Below are experts of layer 5 (counted from 0) of a mixture-of-experts language model. Rows are named router (the router's row for the expert), up (a neuron's input weights, with its number) and show model dimensions 0-191. Each number is 128 + 32 x the weight over its row's rms, rounded and kept within 0 to 255. Numbers have three digits each.
Before each expert's rows: a language model's description of what the expert responds to. This comes from a sample of Wikipedia text that the model never trained on.

# expert 3
It responds to: Inner fragments of ordinary English words split into pieces, such as imp-et-us, sympathetic, undetected, short-age, fib-re, or opening stems like disc, cont.
router:081160162125118156138173130181090132144119156149175097128184163144135185151126129126104099181115145166120068105117102105150138088121118115131219165086120107109155113095098169181114095159139129105104097180100140120091139145091139115130121054125110089140111143096133139128151137131097105194107129101074176167104089165121159113142067140042116113136154139118106136192072098117110135137170179135187126151099128127125170158141084102040149156118104142149112152164120122144131153138081087122085145113068118129109192100191149070146079137161169195142124129114107187175118159098110070179
up0:145114135135159136107120096116127205168102094180088149123106133106115087126200077116090104114119127121113093106166076073139159130134185085080176073143112129112106169089092098106128115125139171095173073145093111211034164220155160121149140121133077147107130122126119112132063104126117116168192183142181118132063156193159130104117130145122136128107131170155138137124095106153157091104113121204094149107114157144160139130157098149127148118168155102102125128145112206094134087096139136135133161166147081081142147099133105113093181107178121126125174117105089181114141177100172113094
up1:159191075145124158157148110081143123160135069157096145140148164121190138193136122127136158101156178143094102118094117178166096131086130148108135051145145076153140034040088085215173198136089151157139088124149066156144114150094142135116147110158136122077176113139080158197136145101132110115119051119124132142116134190121111078150090129130124087108114082149119088156149159133151133179113116117138143162136140132136121105128125108143116177145133117155103118148135128100105044117131113101111171124085191135131114146120151141143119148149104088116056157134135187159107189111057140126
up2:124128134140061134093095213140094107083073129136146079152177088133124111119190148105132153119146121163114147158136130127138158145067127149136139133140100085059143167148083132174157099115172166098116127114174108226187117128119108137156080123141133127154166081177073160154144105120122111088045115127124140126114077126160082088142102142111108043175142117096162177132155128102141109146134073127155171138112144092134151125133164123126093159146191079137143193093124078106096133161052167146137093118113210110118149154134179146137093090097142105129147105154078107118144149104079184150

# expert 10
It responds to: Periods, closing quotes and line breaks that end sentences, plus the space before a percentage, as in About 26.6%.
router:111119137174089140149163143156162086129160146152178157103166130115170165146147071086128118121079140146152132102042145172142129103163155075115138158157148122122092111108134143125162121188107191148070084124160147163112163125128177121124171103170101135126093175105162165179131118084065081156137131111083137121146092125177116154179068128083152133178135120111133158106123071103145153150130129101120129179134118159069154128148099139053084113152107169136122161116079110171148100126137097137114135065051088184102130092179172063156100088121147077101138119128147125165054134104098053125
up2:122152163119126159167077114086125126084167113151164090118097135151170162084141147126131124121138156081135153077142090110183153159141180105173134107132144159117103101114103135121088100131132131077117122120145081154200124180099113090178159130113125213134115086165100153141136116145065108168089165100140214177091103204153084118139107130111158101167145118114069191077153147081149078124133155173104162141146111085155128105121127168100111122120135090126127081129174128099103138173099134084134075227156119091110140118090144121133137195133116163058114097149083060166127170088108134120
up3:205141149074101121050084109137161109151141169201103064145122149085065175106107152108098105154108074107147090070178137118102104107161093160103141150162104136177125112159101102132097123145110117123123086099101194124181142154120170125172166142143142158111117157133152156103158144112054075072104136109144167125133114153105154047110104187183118094101111094135137216152144123083169120097147180102191166123137141089119055173131079119104139128164136131128055122089140097134171118164131174138130144181080138116090093097145157110152159130115153109099116116135128107119112160144127165106
up4:113119112093111110170142125085175141181123118174185155073142090092131113129156142123143124208081117162124125151128120132110138091159147188109107086107174074142149122144145106134147149157104086097169133118084152050127133120162141116104115163099145132133161152148139083093115120128088076174088081155058139086070129126127157189226150100134072131150111138093163119169097168156070203169139147146102133129071142165109141110061107122166139138107141081108123150147148133158135082158085112200107097149135161151118109104138178205109126186117075119181179133117090145118087097117129111149

# expert 9
It responds to: Past participles after was or were (published, rescheduled, released), possessive s, and possessive pronouns such as his, its, their.
router:047113167083106123157178151124198124148162158148158128115177128065138166179142112097103104193138106182110126115091166174148140119135127055138168124143136147143129098119088144186127104164165135088069089120120164126121124182143199102093157104162094159131075194126137195163076076063106142133102145165136097139049073103099152132149116122154112110129129158100102191160083126087154117138139199092150150159144101103144108151174058089130119150125124161143104109128049150102161120182088097103139125098093096185116128154165127112119118120110146116107135117126095121182125141135093151122
up7:097142085093087110151170148120164133168078144127157103172133126156212065146179174084142058153102141106071106146116160144101113099068123071087131140143179095143145160097104178110165171172105119079163109141101116094056111118146116122152229079153084057164123122120130119137111140140122088136132105095146171094136120075148106106143094118094150129132129097139126144147151140090176175131126108121089104185138093153082156141070094152132144152172111138128161144063089165147165120071136121237143140085072122153117112157123159103154120150144106151097106091157115125155125132161135094136
up8:069110116109107099115121113156122135132175199105194147160198102129157128168075118100086160151116138126162138086133116083110150097117122191122162105123187117103165105090117151125104122172084093186111177140066145167156159116090113126145160095152078141168063128185145099115162170076134107124124142177106123120166179103186097133163065142127195161177097088120099058103112142124165105139163146155127103126190182154088139137193135162102141123191107115143079106116150133092144123142148158137124135115110138126126152110133198132114132072179144205139163111138131129111042097149122126116
up9:136159084103119140121126096150089151133132101119159206168134135143178104135188134150182088133100123136089080088091054125147215087122122136145132197098110147157125112153092145172116121128149026096146161126121118103067215140109138137194122142141131158128166135120109104135106167140134130189166162138109137145166059170099127093162144162097118113111152152116168144141123155092121148130131109203092146122057140120149190103149108137122055157119083111125176158142107190124128124095114150111176088099120118141179111078092103078159144096131157187111083154116069144159140160153110103145

# expert 15
It responds to: Later parts of multiword proper names, mostly places like Street, River, County, Carolina, Los Angeles, Middle East, and endings like -shire.
router:138141103111155146154085187133149080109186139129159087102166174051157133142156086107062118147104128156082133125128138110129182082113179133139146168089130066125144131105115139114103111162114134105122122179077173149106133129119152112078187120174129168210089132098107200161130087112104100162089119106104126177100100139116202125150147118102136099146205152103146138163067103119195173166192133117158150109114156167105089107168116199101097134150152147129111166138126145128154121197060069158091172147141111153111126151196119138163107159093154170084141121155084127137124153109125145113
up0:098138142144084115125156146123116147149152131088136175077120144128150149136085121097141197190096108114130154158134137126108092107166084141128095068187157066107129151112143081143120055123225128186104146095165087154106153165134140106111078111122097129104082106159136111124095056151182065100147114161113174169125113173070119122110135158177110117115132080142091161175089136030138113136127125059149069116132104108132127127112121080132120134072156125149108096160094151156171131163136195189154200141123138162098194120110175114106149113114146110137144103121161166134087104107071132145
up1:089109105108098145128098102153168167119195069112124157117117085133173109153109162114171146177080167114127159123116175130164142126123087131115110106152154135122103098091126100123135155141116087093065026122073070109136126209056111161135134147139100112145108108108088157097140117146066136099214138123105086134097135178103149127090105126149133150155082125130151162094094088156129145195086083111155076139143211111112142144091131133144158156130206117165133157125070047101123147122099088100087189163166082120128148137165094118149143117163153114138139139188181117173118127152158130122
up2:132117157158108163128180104170222086137065103117102168092131118112171138115078094138106112105075211167156090109085079145145151174135132152060136100100117128104136122131184157175150157151136130148125116107138123117089181131159170131102132128186126150125129176074142171131081107147151101094159132160130086136149141115075106093124152101078102137144187095090166181124070113172143098126114127129078178125115124058152171151131163125165120109104119111090086162097071154184151126132185109184068075125101138141195151142119149120179173110100174119128152154081089177114134122133124110086

# expert 13
It responds to: Middle and end pieces of unusual personal and place names (Mac-ri, Granth-am, Kurj-ian), plus == section-heading markers.
router:110134081135143174133175141115125070140107160165176134147157190107156098145171107021080098143108120133102132120139109105116163067118202123161134147126150121117154083106054131116126130141122140075124106157100160148143160132152119114107133151141096141195091109116090156148083123080105083182072128133121146142112121107145157119178108107084146074133218104086140123216074082117137128098155120135147185130114125138146117168157102156082051099133156133144157122142105118126108126155125150182083163163079083118114115100126146116152106078083192184087136094103093106124122155082051134130
up0:145070082142077175146115113134104125131088084103117130140133103066080100130124136146124119166138130133136131146113122113161150150137204127139179153174088176126137142177101137157085127118127140214170089134137174173138095109120108107110128129135092098118099118134196157134068117131116151163144072115163162144086110132056106112149138140182099145085114144137118163084087086129177165135127139199103127144056078107092134120200139132094143116085096105112161218079121123097165088057232089135129125164160120124144163101208150118110096160137094097123155154125119103170118084128151137125
up1:166080099142111162109096095131150166110180097153038117083144173070136076098140089045113092155122109075108112136143120195118156095101082136142157149132096116140145147106147128129168128129093121156105152178167169125131158084133166152159149105124169121193106106083069215133105142132140086113168175108142106129139113127092106136118097076067142060162145137075153169114118130149156108132106140112149105162098182157154156113122137110146126129150126171084117203140124144142122167161108070118091138165121140156095126176169129082208126088174146160150155163190069133187159141119131121105
up2:166082151135095099171127073191150116109095174165115104149162141129118118156183125128141134152099184102117094131102152213159130088103115158125079080085175087127130194099145140144181144172171095185153134110107083141132078147030123110094156122121122146125125180118179108204069083142084144159050127159087147128079123110122141112124142123110118135120122110155166160154141112141087173139138115146163116118137131117050077054066145150160129115118118158124084073121105178124165133106157118156093156116131144190113127103142136160189154102106133135108134110130138086153075124076076144120

# expert 6
It responds to: The word to after verbs like enabling or due, modals like would and can, and commas ending opening phrases.
router:119136122081113169138169135138157069135109133139140089114141144092203149130209139069108088110113159132103084139099146122125124072183127091102156145122137135088141093132102184121100121182143152102122128169092114128096135185158167104136173124163100167163081130085089140132058080117097106175099093161098112139119086160142182120171082169090189064174123140150103193152117136106130158157170108130108142129118097139098129133187155121090091144155122103147094165173051182081160099142128106141109150120092126190128125111136178131183101078075159143077155159179104118181126119134112082080
up2:163188145111069162158152143144138193115121140139140147146116122181151148147120132147119103138129206133129107210162106112168142147110122089165167197098124131082161159072110143113138075073093145072141119083140149113166072184094153107106135108157121072121100145165142142142124143090080168127068122115162136109181101140168115139113058151058175162163120186169101155125118093168141127113083174114112084181173055146197110187098102106038144075070111096108111127086147102136143113123080109120138102109115106132162102152122140097129105115140174122113103128145143151093135097134091126127
up3:108073140144113175068197152106147078200177080163109110139100153152142103174089114126122092174099157120084101117141120109147166114067101110133145125126132082125144118134151140159176126109165146119114092118150127131147077161087161169133104058184155122128108185149102145075207190071164129132143119138155056141152118061075145139102129179105095169145175141122099167112084148073128111160124148114142140113178137162190117173128124131120118134154182104146116120118101107131128183111160183195094123148101185130116123145142188078112103116174113062139097130122177141112091145127064158124
up4:113139139125136189169138147111145108142115158145186177126156163156109087119153149032178120175114070138105112114170144096096118155104127131167126097180176141118072113125085099179108147121151106127150153086151086176149113113097150141120211178124137205099199193182081118194127092152140077085130165115145132137126163086059122103105150098119146145107109137141104150100103070136092145176131157147130165170162114161124120124150119133118102113066162123119183116100106067152137146134138134169122170158189079080166156083121087153167098100115162142120141107095172183165135107119165089124

# expert 4
It responds to: Pipes, spaces, commas and dashes inside numeric tables of sports scores, attendances and election results, such as 45,000 and 6–4.
router:130143096094168132172085096166185126145153171135127100098119225093100148110125076056128104114124123174084068105083140110197182058115135108136187130123170096122090155152064150124130090172133185090108094115126127191126174194135164110104142080165130142190151152127124137157098139118079090125089098173120110138087134113136132095187113167085130124156110154158094158122094080073132157141118141113187143168115147117084132121151124183090100125138152116127080165130093177124177130140057129179092107088113084170145165137132146137119102122107136124111129096120084123167093139087125074093
up2:141137135167087164102093113183162109131144127186111131145114153119091133167112108134124116113191099183108159128132117129126134100129118063054109174093129134083154078107104163138096103100125069088163099148101108116086130145110120116133161129097107142152120117095131156138111100118166101112163093175160044099102146102183123135106085139114124161132101133128134133155092107082153140195144122115144156135038104188134154174117090116055076110131172109108184159115135164121096100174154137081113115131195196128082047094089186171147169166172166140092106115149105053152152126182144159115
up3:156131089150144162141106135133111153159153114090173110176208074086116083099223079070114116137127077123140151091160093121132142094111112076167105137130177154171141130120180112102100134162105161137092138127167142121145116118139111157133138056108109141175088080102107173126132137127153107154140130127162090120150078117085157094126103049082100129094124144110140123227150120117128148118139086167174134120165082141098146138203125163181105102128141167132084096129048098147097185136204122079117108128089128081082139183180088125134120113124172068124124146145147110114165088140099160136
up4:126134135102092132144131163120055134130188109172104160163098164003106121154176169107111101089113130160123136129156079122097138112112166082136126088118128092163099115141124183108108141167128082163143118128106148117095106125132093124112155159236120110136079155072137130176121138140118121145177130079142120196120052116112133150112144127108103128129137095141105113129061151118168108156133110182158121107198102187156133144196108105123117147206162120157137114087074119080096143131140097131134123164150089097127068103206069150100054110116137112137100166103142079099136145138091147126

# expert 11
It responds to: Everyday head nouns after the, a or a possessive, such as population, people, family, team, sources, often followed by of.
router:088120091142103146159157143123130095135155122119151136124132175089148179144204096142103121159087109143096090108086128184146180068053124122168150132142143079111111127119097191167118086193140166106120111139078164116111135147089160119114185099161126133163081121122128152158128122108139097162104118113110132112150078177144120122173108118088170075174137170148165216182110143071208122158103167133144127122119133190093125136196093169101101135165091136119059165136054155137160084211127056120123101128128141134134120135175171103144122148136112156125147085173090098123119147125077104114
up2:136109137116135120140105074128143175124190161147060104175139130144050093150094090109156149109149086133123116118136135123141103165145170095120151131146187109125175115146099082101102149177063119096127128130188111137162147125188106160145121142099130147122150183106178181096137122075167128122128113136133124189123167121109052120127114151096169133108095151132087063100182135076132185171164135095091134083136137101180126185052153081117081176153123117109171149129160094140061208120175107093111093055119158094148125193156133155148097155145146148087111150147145113173072136126159138126
up3:122182116111132120159170192087154126088146156147157081097155122093187153075118113130201085124104133117113132170099123113140110133136094107059100102087136109092152145030168108111103116153187111145175147175152130133140107122208102133108074121183070115146118118111150148103155173134141197143140101104085143118140161150149161133060157129161114151079123125136136119061122135182127162083152159166127173146143096083127115128130160120163127139146189155069130100137158165100123122108129110151155155172155106166074177140112136143167056111149165114201159096099112111104196150125129060099
up4:116129148143161118159066187127078152140161154118111114135134102108166092121077076084157106151185088161130113065118074087101125149113129124128099094115125186141130137105143161100129152133137194078108093162095132122105101140158096176137078143113137099176176154175116113162153123179109135127119143113113145158141104104137175146116086170156089175180155133173125148183090098162202153165141149096186120095146133135118176128124098152138148181129147116119119119052142196181093170040111163105115073093110132128140167144203113183123081133135155120145118093111136075089131110115132071208

# expert 2
It responds to: Digits inside large numbers, the pronouns It, I and You, and word-initial capital pieces such as the I of IUPAC.
router:147159124120147179113152202163133077161132127173192073128156185122211141158144099103100069151100143111120117078107112146148152095134164143134164182128159134160130118141117153186114113140151152153101138145139168127110135176109197066164137146205122228146123127139111155191146081112122109152132107116078157128112084129124159083182143181112101114181161127162153143174110143118161157157142123112163160138154112148130094140135148187107109137144108176125106126137088151142127116128114081151091175119131122118185179114156203097181093129082122124079144027130122138116133139063121087110
up7:092115144147166124144181142120127103158171136153129111101171148169108178165142135132145169130144106126159115128154085140128125122127135084138122128147161100092148162068065148176121079123148153111125108176104070087129092111123153090120159109151164165095091164152132097101097084122160105141104096189130176168067159165138115106121075040116141017191088132129120098120116135066132151203166120100093084149098134165115061144081098078131172132145129100105127173136162154151177111178146164114130088118117164119104102174117193130182184144196078092137145093139112121115132083156143106129
up8:099187163082100108198159133207121165153130084141133189081095123148129126167122147146177103202167180113166070130106103119133124110186117110138109103141103065135079163125151075158124121096123129106159112120086091046120118149086111134144145162124146068164144146099138123121120120161115124144109147128089114148162140133106153125168150130112146178096162172105201121114111095123151145142101106076109154161087152136119150120158162132106114123116101138111148144116058125059181072102032091140162082138146093181113133116189060159180103101140182138086175138178126141137154159161116158122
up9:181108140146119155125164184202170178145175091126134184117163129139112115116091113079101086104083161126101117196094106130117080087171167084123081190194172076136154120114179109127110096146099105073144116135121102193130176121115195182120106080099146127144164081130104127115167161106127085072104154130105137147147072109120145109165145144113138070135156144069136144137091154141157156132169110130103096144111129088120115105119068118175120095108120172113196143088138154081137113104115078138116144095091154141123112122153098113149150127146175098043131105122125080153089036175142159144

# expert 8
It responds to: Prepositions such as in, of, on, at, from and during that start place or date phrases, plus month names.
router:143147096104101165136144145189142123156132158160151071146200123076182130127191127129136110111129144164085079147117145102174183144136156084104181145150191102130151141108087155096115065177128091073151116157053158166087139190122182075095225121139106164177076183111107130166081079106103121148106085138147112158114128154103141130137093158083169121185116159144147208157113105095148129163117126162151144165080177135122140164134107131108109121170146070107104136131131120146204097152132096149133155118079123155140105119168128130185133112077155144116110130160095128169086133139125080132
up2:107146137220122152111103099100052094130096094109162095107138070115138086183132130123116120116083146098177084162090084092126133118135132175182148108135099104083133125127118172092149089162106115176080115124137138124146087179119106125152142131196158195136124175147068151163129117071133120163126217122123181138178176172153124126134192076085092142115158089110186155166125132127115111096158122119129140146161083123149151115171168124131057088184073122109100168171127093184125122157124155144115139146101175080103118157104110071091082116176151168099161141083111146140177123111143125106
up3:146129114153221111092112122058175129095089160158121126081105135139085157124134124104096093119149158140110127108150140145155187070098071153104180096153155043154139133155176172103172180088106143101132122094127167104165136155145133078118064079154170116079200115191145121100101179133094133120079129131104129142138143152091106091124151148142100145092190108144139153150114112148108172153160121152131155217131119106147169097088120123103093139116085124143091140116095106145092108113137158148050073165096180082162195126099115160100162188119124140103173120144168091161091164106114111124
up4:112126179176130134133140150146041129173166153130113124129105141176092143113141096145128067150169100088187107116091126095170182091169121142139076199128086114139091139079156115142113088180141192155119069160153075077068126122119136127155161071122074099109096133084158103144145078146098145184110121089137129157144138122090138117137104141118081106119120143090138189077149130193147123107104168123158109075154124157115113129121089162144163125184090144151120138143075105152158175143112051097141064058135096113109134173126115066120144139166126137217179099127114137086108147168123135129

# expert 14
It responds to: Inner digits of years such as 2010, 1994 and 1864, and Cyrillic, Thai or Arabic characters.
router:124181148116178176131181161162180156161156163186128122110151171118132129159180139081136106119119130142110062086156101095148197112105197097143130162148161063098181139136091184112076137143146128138134123164111107182085123187103166107103174122186126141139100159152087132130102093135100100135103094093115147152103108145116125170185123140105142107152148146139147145143090112102184174186162137098178140169086161157123104138144106179094110176147163160113112123098059208113160086144138120130074156093098130130146093147140168126165119124135152138102182080133077114106083167031101151116
up2:099105119140159168158162127126144109081060096181114111135109116108162144116096139073159105139188152079159156073064146187186148178170130154097133134164120162154104117139178156155107127096155128119114148152127119173199138131163140170121114124090108163099106154189160121093108091131123099107065144135166177086125160163091137130135133141128154119164177159146075136149161060134160113128178179143103121133094165127173120126077180113130109079140055118133107130156095097168094113156054085116150150073147157143164161139190148129131162064086161148168152075097197136193111112130131118125
up3:052100123126136072099159197113115161186087139160090136110129158101154127160129152155038136130140180128094131149134114173119155145117154189194178117132123130179082090142165080133158100232128209162159113185130136086175162129144137129081124089055155115122081133131120121116092092133140133120160126130124100110095068133146103122182128124109140094159128087086129140115110095098106092154086134147120173119112164121125105164147150123153093093109135147098115126098139104089162121190136151109127125130124164119095084115186089122182207167148147100193117111181149134190132105079092128113
up4:109147118104114112121135144130152146118100093097217096110136133154100107136152079148120147101100154160075136142064148063167205186155137142083118156134163132176128165173118105149123128118121156013131131114121120103149127124133149149164112097107144123102190071126113190089170173135203129141131176173107141143134141122060176168180144095100086090118164184178129152166099122230113126095151118146157154111095111099119182112145090093119085068158122113127091137144189148105134163142093124115127081141080138141141146129098176154130145121118128074120144081144103062099121112095154120104

# expert 12
It responds to: Opening pieces of capitalized names and words, such as Qu, Cl, St or d, often right after an S.
router:089158130147087199176158167130133076129159147133107116127163215066123149153103092076118120097130075153131117042110112112167169132111183117144112167129141118104156097083097105139120113123143176136092089128099130177096109128134113082115152130151141188146078176068137148154120112119104109148100120146137121184119137151102157128112093153120138083149193110129080135145016144080125130138099163069181169105141176173154095127162093216061125160148126135114116129110070128121128104182092120112073177128087143117129150181167142084122115117096175185108149125135103118119123148089104101139
up0:120140116094112110158153116084145111138107185120183157160136120118184093130122096138162073125089123113171143157112149109138118143181114134128172040113141113132167204111097121146160091168080147156161084107114159064203126148170113126134197124117134073117104082169110132129095131125117166141084153103082104104121134120133082180144140095141109154174092124221163139094197148069110113134158165095189103101108097108153180153161150153126193100158111145112206123105111158122150086141098075096161096077156106145086098082159053112119113100155166110164141091132094112134102117093144135131
up1:119145080070052160185151122198138128098170181135167151104126164117117126159064087136151127219153129172034125135135138151153165130118092099145101129158185111128141151111161113164096139118115151089086135143094131103133123209065126208143145175164148120123092155116158108138118083102127134118095125116138127125121141147125116186156116159105127103172102135153056172127117116081154173131111119114185146165118104126157189176113165113080122123203187112083155164135093177114175106088090104119112114126129210111104156134118156135135156124128073085106099126159122151087113113086152133160
up2:124060051122202152107144107161181078178114046145131077090102160091179148150169119072148120130104136123142136166117199133202119129120093119126140112094152048135165104120180126158158147210115109125105164122094116131133118129092149129068120108153088122155126145129156112098137099122129109148129126183094091101074099131151158118174134144108130159156134165079129164137093137111144127171177125086049106094126142171050147115134100134201029118096104143141108144123131158117153118135142091129148149142095150196094106152173102144118097112160166151115165145168085102142111134109132106165

# expert 5
It responds to: The verbs is, was, were, has, had, been right after a subject, especially "X is a…" article openings, plus opening quotes and taxonomy-list dashes.
router:104164092166095136179158113189163091126147185145144121065140128090177206133188077147115091140124120158116137092067134149114170088102149099107176160162135069131104144112122152168078149145134138092087138136113135116088129139165174084083181050158108124122086122136124153144069109099095139120089099189079141126091070156100094113158116121124146118184122127083142146152125110140135107132151140070144173099135125168113104182107093165088078131180180136174097165056092154114166063166100124200125151113085125132164118138109201120137091117132173158107124123138135113127119088103104090139
up0:145142087124114183131094147110094153158113178141096177106117148125116074038134129139167067176086138083092117115138112144099113095121110099085165164157119117174173139158098064105130174107165151112131142133140126094098118105102144084137140134202169081136157140122126166182088113162121165183145122137175158141096175120112154153097143179187084173118188115093127183149139089108141109183114095133133168202098129104151188148126139139160153141138138080128089168157136154100149140179142096100088112137142097163082127147119169123132118131048124149118133159116080113091047101158051120186
up1:135126172126155111149175127158138173138126161093111119116109197173137158109077085105133072120060152112114077152097117179174138123114107134126124049105101100094131108125155180168076103100148114154114112081147080172138127147127146211157118141123087137149144126122147126159175172155101068138124118116167103170140067074127142204109086135157137171122145154120047153149101134086147119179087122157169128135119131107092095091091127116155080144082139133094105084141187122108133186140138159065118153112085089204131183162152079122138143126127170099119101091154085128176126183120124063112
up2:112122210143112118140153109176208122089191176130165125094121111131077153238111160170140077113110164127154090122135119084177122113136122119129100133171126131124129146092142128120093103119106125085092105185070109085093126144125134102148103110130079156140075141132079094145121081114129139144103086129098143127095129111071098196136159157109148118137124096133148076143109121127057170161126163129134163180198128100131156179160131161136073139103084199092172148111112191109126158154136105145124118067146092070217148054117151120115097175161121126180146133093128134175126129133104130146

# expert 0
It responds to: Clause-linking words and relative pronouns after nouns in biographies, such as with, as, by, which, who, when, plus colons.
router:167110103140095151144139193167115131130142140169131107148137125111173150162174111081147094115072121126104105101085177115117153102147134103118185150150130094102143057121078137126161133176132127084088122207139141153059153187093219103084123109151123195155114114093109122171096093068102082105082073178116162126094117126127158104176107158134108104147131165110150171122125150134140164162118147116151157120106209180132120173154142157105038129175132144143109159135060178167153106181116122127136174146102111127136114097208159106167083098140085135107161109140121106116086165106119105086
up2:158187111102146092114103131117167110131077140108110157105084111137086157178128121095147168108080095187163083117179081185162144098148102191152091158078117082181136083121132096162101113162086113142073107089109067135143156136130156093116130117114071078096109172079109138145126126142170081145132127144100167106076061146125151094181163109139115162101157146131128171132125116161137149081132127111162166175118104092113105136190118089133163157066089128140106112064140165048156196156120147106114148126122119198185166098055169138180160125147115146144181130151154144111083138132111105138
up3:081190182146183154175173166077140141147107154153157126111108121098120143188135122126146086176100086116102107108111097157121142140125141093170068078141145133083190156092129105151138148114177139127089121117114162073134104115087123095139129113148154116151084199120099122058098157214075154144113122129071112137149132161161144166096152145099180122081144139158104104176139152133085159168150120079126102143109109117064179064071127109132142134159083120073107118124154125161128053111123055132128134073103117195077143144105136125082158131141131177175138139083127151153111099099062127173
up4:128130184142098109121129088104116121098097141152195138084122225141110107090162135127037121133171142111112160118112062117152141090124182215198133197111135128086124193148067136161149174098167152177166143124163139113154133136118135140101095115161157139095148128095158157124048072084121173118086135090101127154103158132082129149116102040071151093102113140087151140154144095202141132119133183104159135090166083122126152080140105206113090134123155155119121120135107152131116127148131128165103103134128120162103115103106158082098131130078127102114128114148080117065175141132116097163

# expert 7
It responds to: Pipes, line breaks, dashes and header words in tables, infoboxes and lists, such as Rank, Date, Location, Votes, Country of origin.
router:120168161096165161152181127144118103134153176120146103101139213067123122152157043134149124135129128149100054126106119114127146153110132093146110109110188089109107123120068097159077084117082181119108124119081185178140193182086141162133173102156097165170099078105141167119097127124090148163110129126119140147111094131109097137108096139137170110192092169149085137130088087102196108180121143109157147171092112121134133155118113153076116186115100108134099115149111150108191081120089138170152088110133105165157160149133136126169137066118136133107157044110068114110077190064103114131
up7:104108108143141101122136133205112153189092157160183130136178100204123149093118117144154113043132118131140125097085106123178111122150114105108158120142133110147122160083109154120155109137118115107102093164153126110068169119162086112160130134125165130089100153158122095108192168067132154180183118181147139176115188149188151168148135190133153145086084146164131114139129153174102091126163137113124089138091158128097150141146126075121122115151161126111117112068093039143159110162155124131079152143107124138161108114094182141095063110113159124176191140121130057136118207110049065116
up8:139156123142136116159109153125155110092151194131108114115100100120087078143131108079129095103095114132139092099132136130148130126100156101115176107090118104114168157091118154190145130112092102114124171151052152135059139091174116104136133123150099110116123114100155179149106085172102154155143085153149178101142183091105143123165113111158173115084116068132196131144113131188116131142168093113040233164105127175150083132177119148091151118150125184109165153142157112158111076150080105153096153077132096146112064132177204155158102136189105097126153153107126110214089163097174129101
up9:095082194093095124130116175077184044137098137136167100149142096106140128138109179100100045122066126134143132117162162114110183101150141184144119067171166239198098139166132168149098087113149138169123124133162137146091094080136142152107118114109083167155142136145156192140088159101079144153082145087145085136119108120181153124124112108143113139195100160161070155114138116158165110110104143171122056157155138138135131080083122142104101142119135150136099136134120101128046106129182139120123176144108170115115142130141194132125093171108078084102125123143174103102124133086172127130

# expert 1
It responds to: Single digits inside years and numbers, especially birth–death dates, plus nouns like time, north, majority, beginning after the.
router:117115100136148150141131125145144160149155125136146106140126172111130154148162066104143128177106135140143132045118094157188168147118130069106152083101176131113145125143086130116158138198128143062112083175040073134125155170108143089108212145176138176152125154098094130164130123106080137125105156157102113161116124122142159135127110120124151101156146125145147226165092134093144103188134134141121126163107191191106097112157067124118108096160087130131090129096095149113144119126076075167140126111144089110140123131133176089176116160069184115104135036154088111165096154032130134098
up2:153118103150079124119091113098114118137141139178163114137091129114176137116143105176163105165140126115112137113101074144096108073129094128115052175158132103135077056137105184077141212104128134090075136139139117092109068127102178109094131106137118204125093200116136105132092130155149115111120130117105099104147134161171167122163122117095131114113104197095151037166115119079091145103109147098120078128099149141121175103199139124070092189161135175121107101142168193072158171151153146185089162100127149112138153120071115103127131133154110131131168085104095117031148156146127127143
up3:120174082154166169116154153131105178122131103085129118129080156142113168194153148141192130102147095120111112137144188135132116106153068120144145175154112112109075078132131103121081078133110047174086107119124095076147151123171164104100124103194111135083114194134153181107131168128170125127128166095139119142094140167084118120115075159161143151210199142132105112067089095152151107148092198118161147100200134115164145112129135148140174166128170079123117115126142118107154127173125148172098145159064110094161112116125119143110124103075111133094082089148188203128076156133071136134
up4:138180124114155092192083091094128141134172152100153096090121145172124130106095173140105113123161121143175067114121171091097163138104134152147108128130134143152051136144093092134163155124127188095109187092141099192155128183136144097153132104122168109197150154112111128184127150158132118106135109137141143142154118111077178126182053148132161157139125117177118176122132098110146189099106134197126058133146145079154179101151128141088170097063167129141094109115112151098127200090087112143100137124161150133152120158145153143127054130066063166112103165181156140117050081133092089105